Experts of a small language model: width 256, 64 experts in each of 17 layers.
Below are experts of layer 8 (counted from 0) of a mixture-of-experts language model. Rows are named router (the router's row for the expert) and show model dimensions 0-255. Each number is 128 + 32 x the weight over its row's rms, rounded and kept within 0 to 255.
After each expert's rows: "comes before" lists some tokens at least twice as common just after its tokens as in all text; "gets" lists some tokens that make up at least twice as much of what it gets as of all text. This comes from a sample of Wikipedia text that the model never trained on. Tokens count by the router's weight.

# expert 45
router [153 121 155 214 119 114 134 147 124 119 162 128 121 116 135 181  98 138 122 163 103 139 146 122  87 108 184 137 191 110 102 101 112 105  91 112 151 105 141 132 135 143 192 143 138 154  88 189 113 110 118 156 130 122 102 134 109 161 114 142 190  80 106 133 140  81 174 110 180 128 116 121 163 107 148 157 116 121  71  55 119 163 169 169 107  73 144 184  88  99 117 132 124 175  94 120 199 117 159 105 205 105  98 140 138 122 144 174 148 135 143 163  83 101 134 133 106  82 189 137 131 115  99 150 120  58  96 156 162 113 120 103 111  95 147 161 202 117 107 135 110  73 134  83 165 184 107 106 120 136  96 139  92 131 112 145 105 172 170 126 129  70  90  96 155 121 101 178  97 132 109 153 159 156 163  68 155 148 131 111  83 161  66 127 106 120 164 122 107  71 178 130 180 133 131 142  98 157  90  66 130  99 133 108 159 104 131 102 124 158 147 166 116 196 128 165  86 147 162 143 155 153 142 182 142 141 124  78 141 130 188  80 195 124 137 144 124 229 144  97 167 190  88 144 130  48 132 118 135 153 142 124 109 136 164 115]
comes before: " |", "0", "%", ".", "5", "–"
gets: "0", "5", "3", "4", "2", "1"

# expert 55
router [135 125 160 144 112 190  98 157 101 149 155 174  82 163 148 156 131 119 173 135  46 168 128  95 115 100 170 110 187 119  92 123  99 105 105 114 136 112 167  82 180 178 145 168 165 196 130 141 127  89 101 151 146  86  90  91 101 141 119 164 145 103 106 179 133  93 121 114 176 152  97 152 137 139 137 167 131 153 122  79  60 160 115 142 147 104 120 150  82 131 184 103 111 142 129  99 135 118 159 110 172  99  81  72 141 159 153 158 165 150 147 129  80 119 147  99 132  99 170 150  82 115  84 174 145  84 106 130 177  84 110 117 104 115 124 140 142 105 104 154 109 101 131  79 111 155  97  87 107 123  90 121 126 113 147 157  83 173 178 152 128  78  91 115 149  98  90 171 138 140 102 150 139 134 154 108 106 133 110 112  52 178 112  78  79 138 146 155 113 138 112 122 113 189 168 133 123 139  77 136 137  93 169  64 184  54 166  93  62 177 130 150 102 145  81 229 108 159 177 154 132 138 162 172 128 138 133  69 121 134 130  81 181 109 111 118 138 160 188  88 140 176  86 139 210 106 132 127 119 157 131 131  97 147 119 127]
comes before: " of", " the", "-", " to", " place", " for"
gets: " of", " one", " all", " first", " part", "%"

# expert 24
router [126 150 166 174 115 145 103 180 119 109 183 179  70 106 139 114 113 167 144 168  39 135 120  98 101 118 149 114 134 103  70  90 104 101 144  94 136  83 124  80 146 138 154 144 158 140 107 126 127 137 123 143 153 142 106  94 153 116 107 141 136 124 110 156 157  83 136 103 184 144  98 133 160  93 130 147  83  71  90  40 121 143 165 176 128 129 124 181 146 120 114  90 116 142 112 164 142 118 130  70 131 126 100  78 168 169 153 205 121 143 178 149 101 138 176 109 103  99 149 176 134 107 115 159 106 103 133 146 187 131  88  92  99  79 119 140 168  80  85 115  89  98 163  99 120 130  80  79 103 170 104 134 115  92 142 150 113 152 152 218 131 110 109 100 165  87 114 145 139 127 103 125 139 139 207 126 135 151 101 112  47 159 127  76  85 124 149 105 101  89 124 116 111 171 161 114 185 119  85  50 143  82 184 115 173 126 126 120 158 142 122 128  93 216  99 128  98 140 161 157 140 165 132 116  95 157 172 103 186 139 175  98 148 119 157 123 151 212 134  93 116 128  94 165 168 119  71 134  84 111 139 107  84 151 145 160]
comes before: ",", ".", ")", " |", " (", " of"
gets: "%", "5", "8", "7", "6", "4"

# expert 5
router [152 119 177 178 129 150 139 149 117  75 142 148  70 146 134 117 117 161 113 169 124 166 192 100 116 111 239  97 148 160  96 144 136 136  90 107 103  99 148 139 158 141 221 197 172 151 120 166 128 105  77 146 132 148 139  84 159 163 110 191 168 132 144 145 185  91 115 110 146 146 119 179 120 112  42 157 134 128 110  99 120 136 118 150 140  98 128 219 127 112 192 136 123 134  91 144 141 119 173 116 147 114 110 134 198 127 171 145 132 135 167 119  68  99 171 118 132 123 162 150 135  51  94 119 110 140  93 121 187  96  83  94  81 100 106 144 150  93  88 162 125 126 193 114 132 155 104 106  77 123  85 117 123  98  97 140 103 163 160 125 152  88  84  75 141 141  83 148 119 134 123 149 129 131 139 105  86 149 107  44 118 177 139  98 109 206 163 161  71 154 133  85 176 168 148 100 124 148  94  74 135  98 115 120 151 134 127  94 120 148 130 167 112 145 111 116 129 134 200 130 160 134 153 115 124 165 121 118 111 153 138 115 190 107 126  89 182 179 132  68 136 148 111 129 186  84 126 109 109 143 185 143 115 118 142 148]
comes before: "\n", " The", " He", " In", "==", " It"
gets: ".", "\n", ").", "\".", ".\"", "”"

# expert 39
router [152 172 160 155 129 186 139 156  74 133 181 162  97 122 158 108  88 164 161 107 118 144 116  56  97 106 133  91 142 121  59  84 113  86 143  94 126 114 128 122 168 177 147 175 181 142 122  82 139  74 107 156 138 121  70  91 150 155 106 160 159 119 125 170 147  94 138 111 164 155 169 139 184 104 121 153 114 147  71  93 101 148 134 146 180  93 118 140 104 105 188 118 119 171 106 125 143 121 169 134 183  97 101  91 184 145 149 153 165 140 155 145 129 106 162 135 106  94 158 141 111 103 102 141 129  87 131 161 158 151 114 120 100 145 102 184 149  56  85 124 118  85 155  94 136 143 102  69 135 189  82 180 130  51 126 151  88 116 175 147 141  68  91  78 156 105  83 126 136 168 133 126 150 107 193 107  88 145  53 102  85 153 118 108 123 143 155 133 110  66  97 111 155 206 157 145 164 109  62 117 191 129 165 138 101 103 135 135 119 145 144 147  76 166 109 166 115 143 120 156 128 106 138 142 131 160 134  45 177 152 175 125 167 110 159  97 151 148 161 126 133 150  84 149 139 130  62 113 115 128 154 190  95 133 177 152]
comes before: " ", "N", "3", "0", "5", "4"
gets: " |", ".", "°", ":", "–", "th"

# expert 34
router [157 103 182 123  59 125 122 188  74 135 129 187 161 135 168 159 125 132 152 137 107 162 147 108 125 116 172 150 157 133  74 135 122 109 141 112 146 116 120 148 151 134 168 151 134 115 138 146 104 118 123 146 151 138 102 137 135 156 115 133 168  91 110 154 139  51 181  88 182 139 159 122 138 103 115 151 118 102  99  49 103 157 135 153 163 104  72 163  54 141 168 108 120 171 114 150 147 132 149 130 157  67 105  77 151 135 157 177 168 132 156 153  88 109 185 119 109 102 159 195  78 145 101 147  97  97 125 157 171 122 101 106 110 120  40 178 147  49  81 188 107 102 158  86 153 159  87 122 109 157  95 149 120  86 135 128  88 160 137 154 151 100 129  93 133 138 120 115 155 147  89 133 140 148 154 121 128 152 105  84 150 206  73 117 109 204 145 205  92 105 139  50 123 109 124 122 161 146  63  87 160 126 175  64 133 102 170 111 156 127 133 140  96 136 128 147 126 154 128 141 120 144 149 153 155 171 162  83 126 136 161  57 149  29 149 157 150 161 159 109 115 139  97 163 168  87  93  86 114 130 161 122 116 116 150 131]
comes before: "\n", "-", "The", "|", "In", "==="
gets: "\n", "==", "===", ".", " =", " =="

# expert 38
router [124 137 155 169 121 113  76 134 114 136 149 154  69 133 138  86 133 155 163 154  82 171 116  84 125 120 161 152 145 190  81  77 102 127 107 110 164  81 175 128 150 114 124 133 131 166 145 194 136 139  60 142 166 102  92 104 126 152 115 169 171 118 130 153 168 128 136 117 192 155  94 137 148  89  99 168  93  99  87 100  70 153 168 164 138 117 126 153  95  91 165 115 109 166 112 131 168  99 127  99 126  79  94  86 157 184 137 171 168 185 152 137 128 104 138 101 125 124 194 152 118 111  56 102 121  78  99 167 140 120 127  69 140  86  94 118 155 115 100 129  75 107 153  99 146 117 104  89 130 123  82 133  83 111 144 142 102 140 181 137 164  37 104 124 147  93  88 140 155 137 130 127 169 115 162 100 103 178 132 121 103 185  57 141 134 148 130 150  93  94  83 135 119 165 170  96  97 120  87  91 154  79 154 127 163  57 140 100  93 147 147 144 121  86 106 121 114 144 141 126 127 160 169 161 184 139 135 121 121 154 184  85 177 124 165 120 190 142 155  65 138 164 107 174 184  96  65 110  86 104 170 132  84 178 165 168]
comes before: " |", ")", ";", "N", "E", "A"
gets: "N", "S", "E", "D", "A", " USA"

# expert 8
router [185 119 153 145  85 169 121 182  32 159  92 138 108 125 139 171 121 139 167 139  59 158 161  80 141 113 124 106 155 132 102 106  86  66 131 149 141 118 145 126 167 128 143 138 137 155  88 117 132 135 111 166 190 122 119 135 105 163 115 151 137  91 109 171 135  90 134  79 178 132 161 128 148 115 163 140  69 115 130  87 119 117 147 156  98  78  83 177  96 123 154  98 105 139  82 106 170 128 218 131 179  91  65  87 172 161 129 145 142 177 171 132 125 100 137  65 109  63 162 163 119  93  89 146 139 125  91 138 148 131  76  72 117  98 119 120 139  88 108 175 118  97 150  91 126 142 116 102 150 153  91 177 115  95 132 135 109 146 127 179 193  95 102 105 141  93  93 115 140 162 123 153 201 114 138  85  79 132 115  97  89 150 140  88 135 141 179 129 142 115 150 129 119 118 148  85 133 159  66  81 219 103 152 110 136 131 151 113 128 180 119 160 153 119  94 162 102 128 158 136 162 125 175 136 133 149 146 126 158 134 157  76 125 138 121 149 149 132 156 102 174 122  44 145 223  92  83  86 128 124 137 171  97 181 183 138]
comes before: "1", ")", "2", "0", "9", "born"
gets: " (", " \"", "1", "2", "(", "S"

# expert 28
router [138 161 148 156 131 133 141 183  94 126 118 165 104 148 142 143 131 127 138 156 143 182 143  87 126  96 178  66 133 108 115  79 130  61 113 128 140 131 154 135 186 160 118 195 181 176 119 150  73  97 126 126 135 132 112 112 139 199  79 159 140 125 128 139 164  98 127 103 182 134 110 150 168 103 106 124 104 103  55 124  91 189 177 138  87  77  92 174  66  86 162 126 120 150 105  94 135 105 163 114 139  89  80 105 182 175 182 211 149 139 162 139 113  91 122  76 103 104 174 155 107 134 124 119 107  83 123 119 155 137  96  90 109 124  88  93 150  99  81 175 113  83 163  95 132 110  77  85 139 150 118 155 122  20 133 167 120 149 117 151 145  62 114  83 181 128 127 152 125 173 134 114 149 149 140  97 100 161 109 102  66 177 102  73 112 139 162 135 115 144 146 119 171 133 167 139 116 135  69 124 237 122 164  91 185 120 135 131 120 134 128 172 112 116 115 157 100 137 186 145 180  99 164 165 142 145 142  79 170 158 143 103 193 124 146 108 126 135 114  89 130 148 124 176 150 146 133  86  92 117 139 140 116 143 147 127]
comes before: " ", "\n", " $", " A", " W", " L"
gets: " |", ";", ",", " –", ":", ");"

# expert 23
router [145 150 156 177 120 161  90 156  79 163 155 154  86 149 156 128 122 173 142 160  49 146 178  69 132  86 159 113 172 138 111 101 132  95 109 118 128  92 140 137 143 119 146 177 208 138  88  93  89  85  91 131 151  83 101  96 175 162  90 126 153  78  94 119 139 109 124  92 134 190  74 137 133 116 118 127 158 139  91 140 120 179 168 178 146  99 113 199 124 148 177 148  47 144 127  55 118 138 143  94 168 134 112  43 158 132 131 173 154 145 132 145 154  97 139 126 130 126 147 124 100 112 107 167 150 105 126 161 170 147 111 123 122 112  94 178 160 123  96 146 110 101 165  75 166 121  44  60 121 157 140 167 125  93 130 150 105 163 159 128 140  98  98 129 121 106 106 154 192 220 114 147 113 131 144 113 124 169 147 140 145 167 128  89 111 163 139 148 134 113 177 127 121 154 159 174  89 151 104  95 156 112 141  68 145  98 188  90 115 132 135 158  88 148  97 145 127 136 152 126 154 167 155 169 211 176 169 110  95 146 119  67 182  62 133 130 154 156 156 139 132 138 107 183 179 122 134  85 121 141  80 155 101 129 160 134]
comes before: " the", " a", " be", " his", " their", " its"
gets: " of", " to", " from", " in", " into", " on"

# expert 14
router [161 204 148 130 116 151 126 164 127  73 167 144 101 131 132 103 120 195 131 130 106 151 148  54 141  97 178  99 127 134  50  62 109  50 146 108 131 131 165 139 129 138 175 155 119 172 114 115 117 138 121 140 149  83 115 101 127 143 125 149 174 109 142 120 151  65 176 124 146 156 152 123 142 113 136 124 144 117  76  47  76 146 129 154 106  99  98 168 104 115 133 113 104 164 103  96 122 116 216 124 144 101  92 134 176 145 168 164 177 146 179 138 112 118 123  62  98  75 145 156 105 101 107 161  97  99 117 135 196  90 109  77  89 106  72 169 152  88 134 168 112 118 171  74 149 119  57  72  79 145  96 141 126  66 128 211 137 160 117 134 194  62 101 113 117 126 118 140  91 133  87 127 147 151 118  84 115 180  72 126  95 137 118  87 133 126 121 151  55 126 113 113 147 118 140 168 113 139  75 150 151  99 129 123 196 108 168  99 139 174 163 137  84 125 138 122  74 139 182 148 128 152 178 158 149 148 150 100 119 128 137  95 114 112 153 129 139 140 172  78 145 131 122 137 197  89  86  88 128 135 112 107  87 124 137 120]
comes before: " and", " ", " which", " the", " but", " he"
gets: ",", "),", " and", "\",", ";", "—"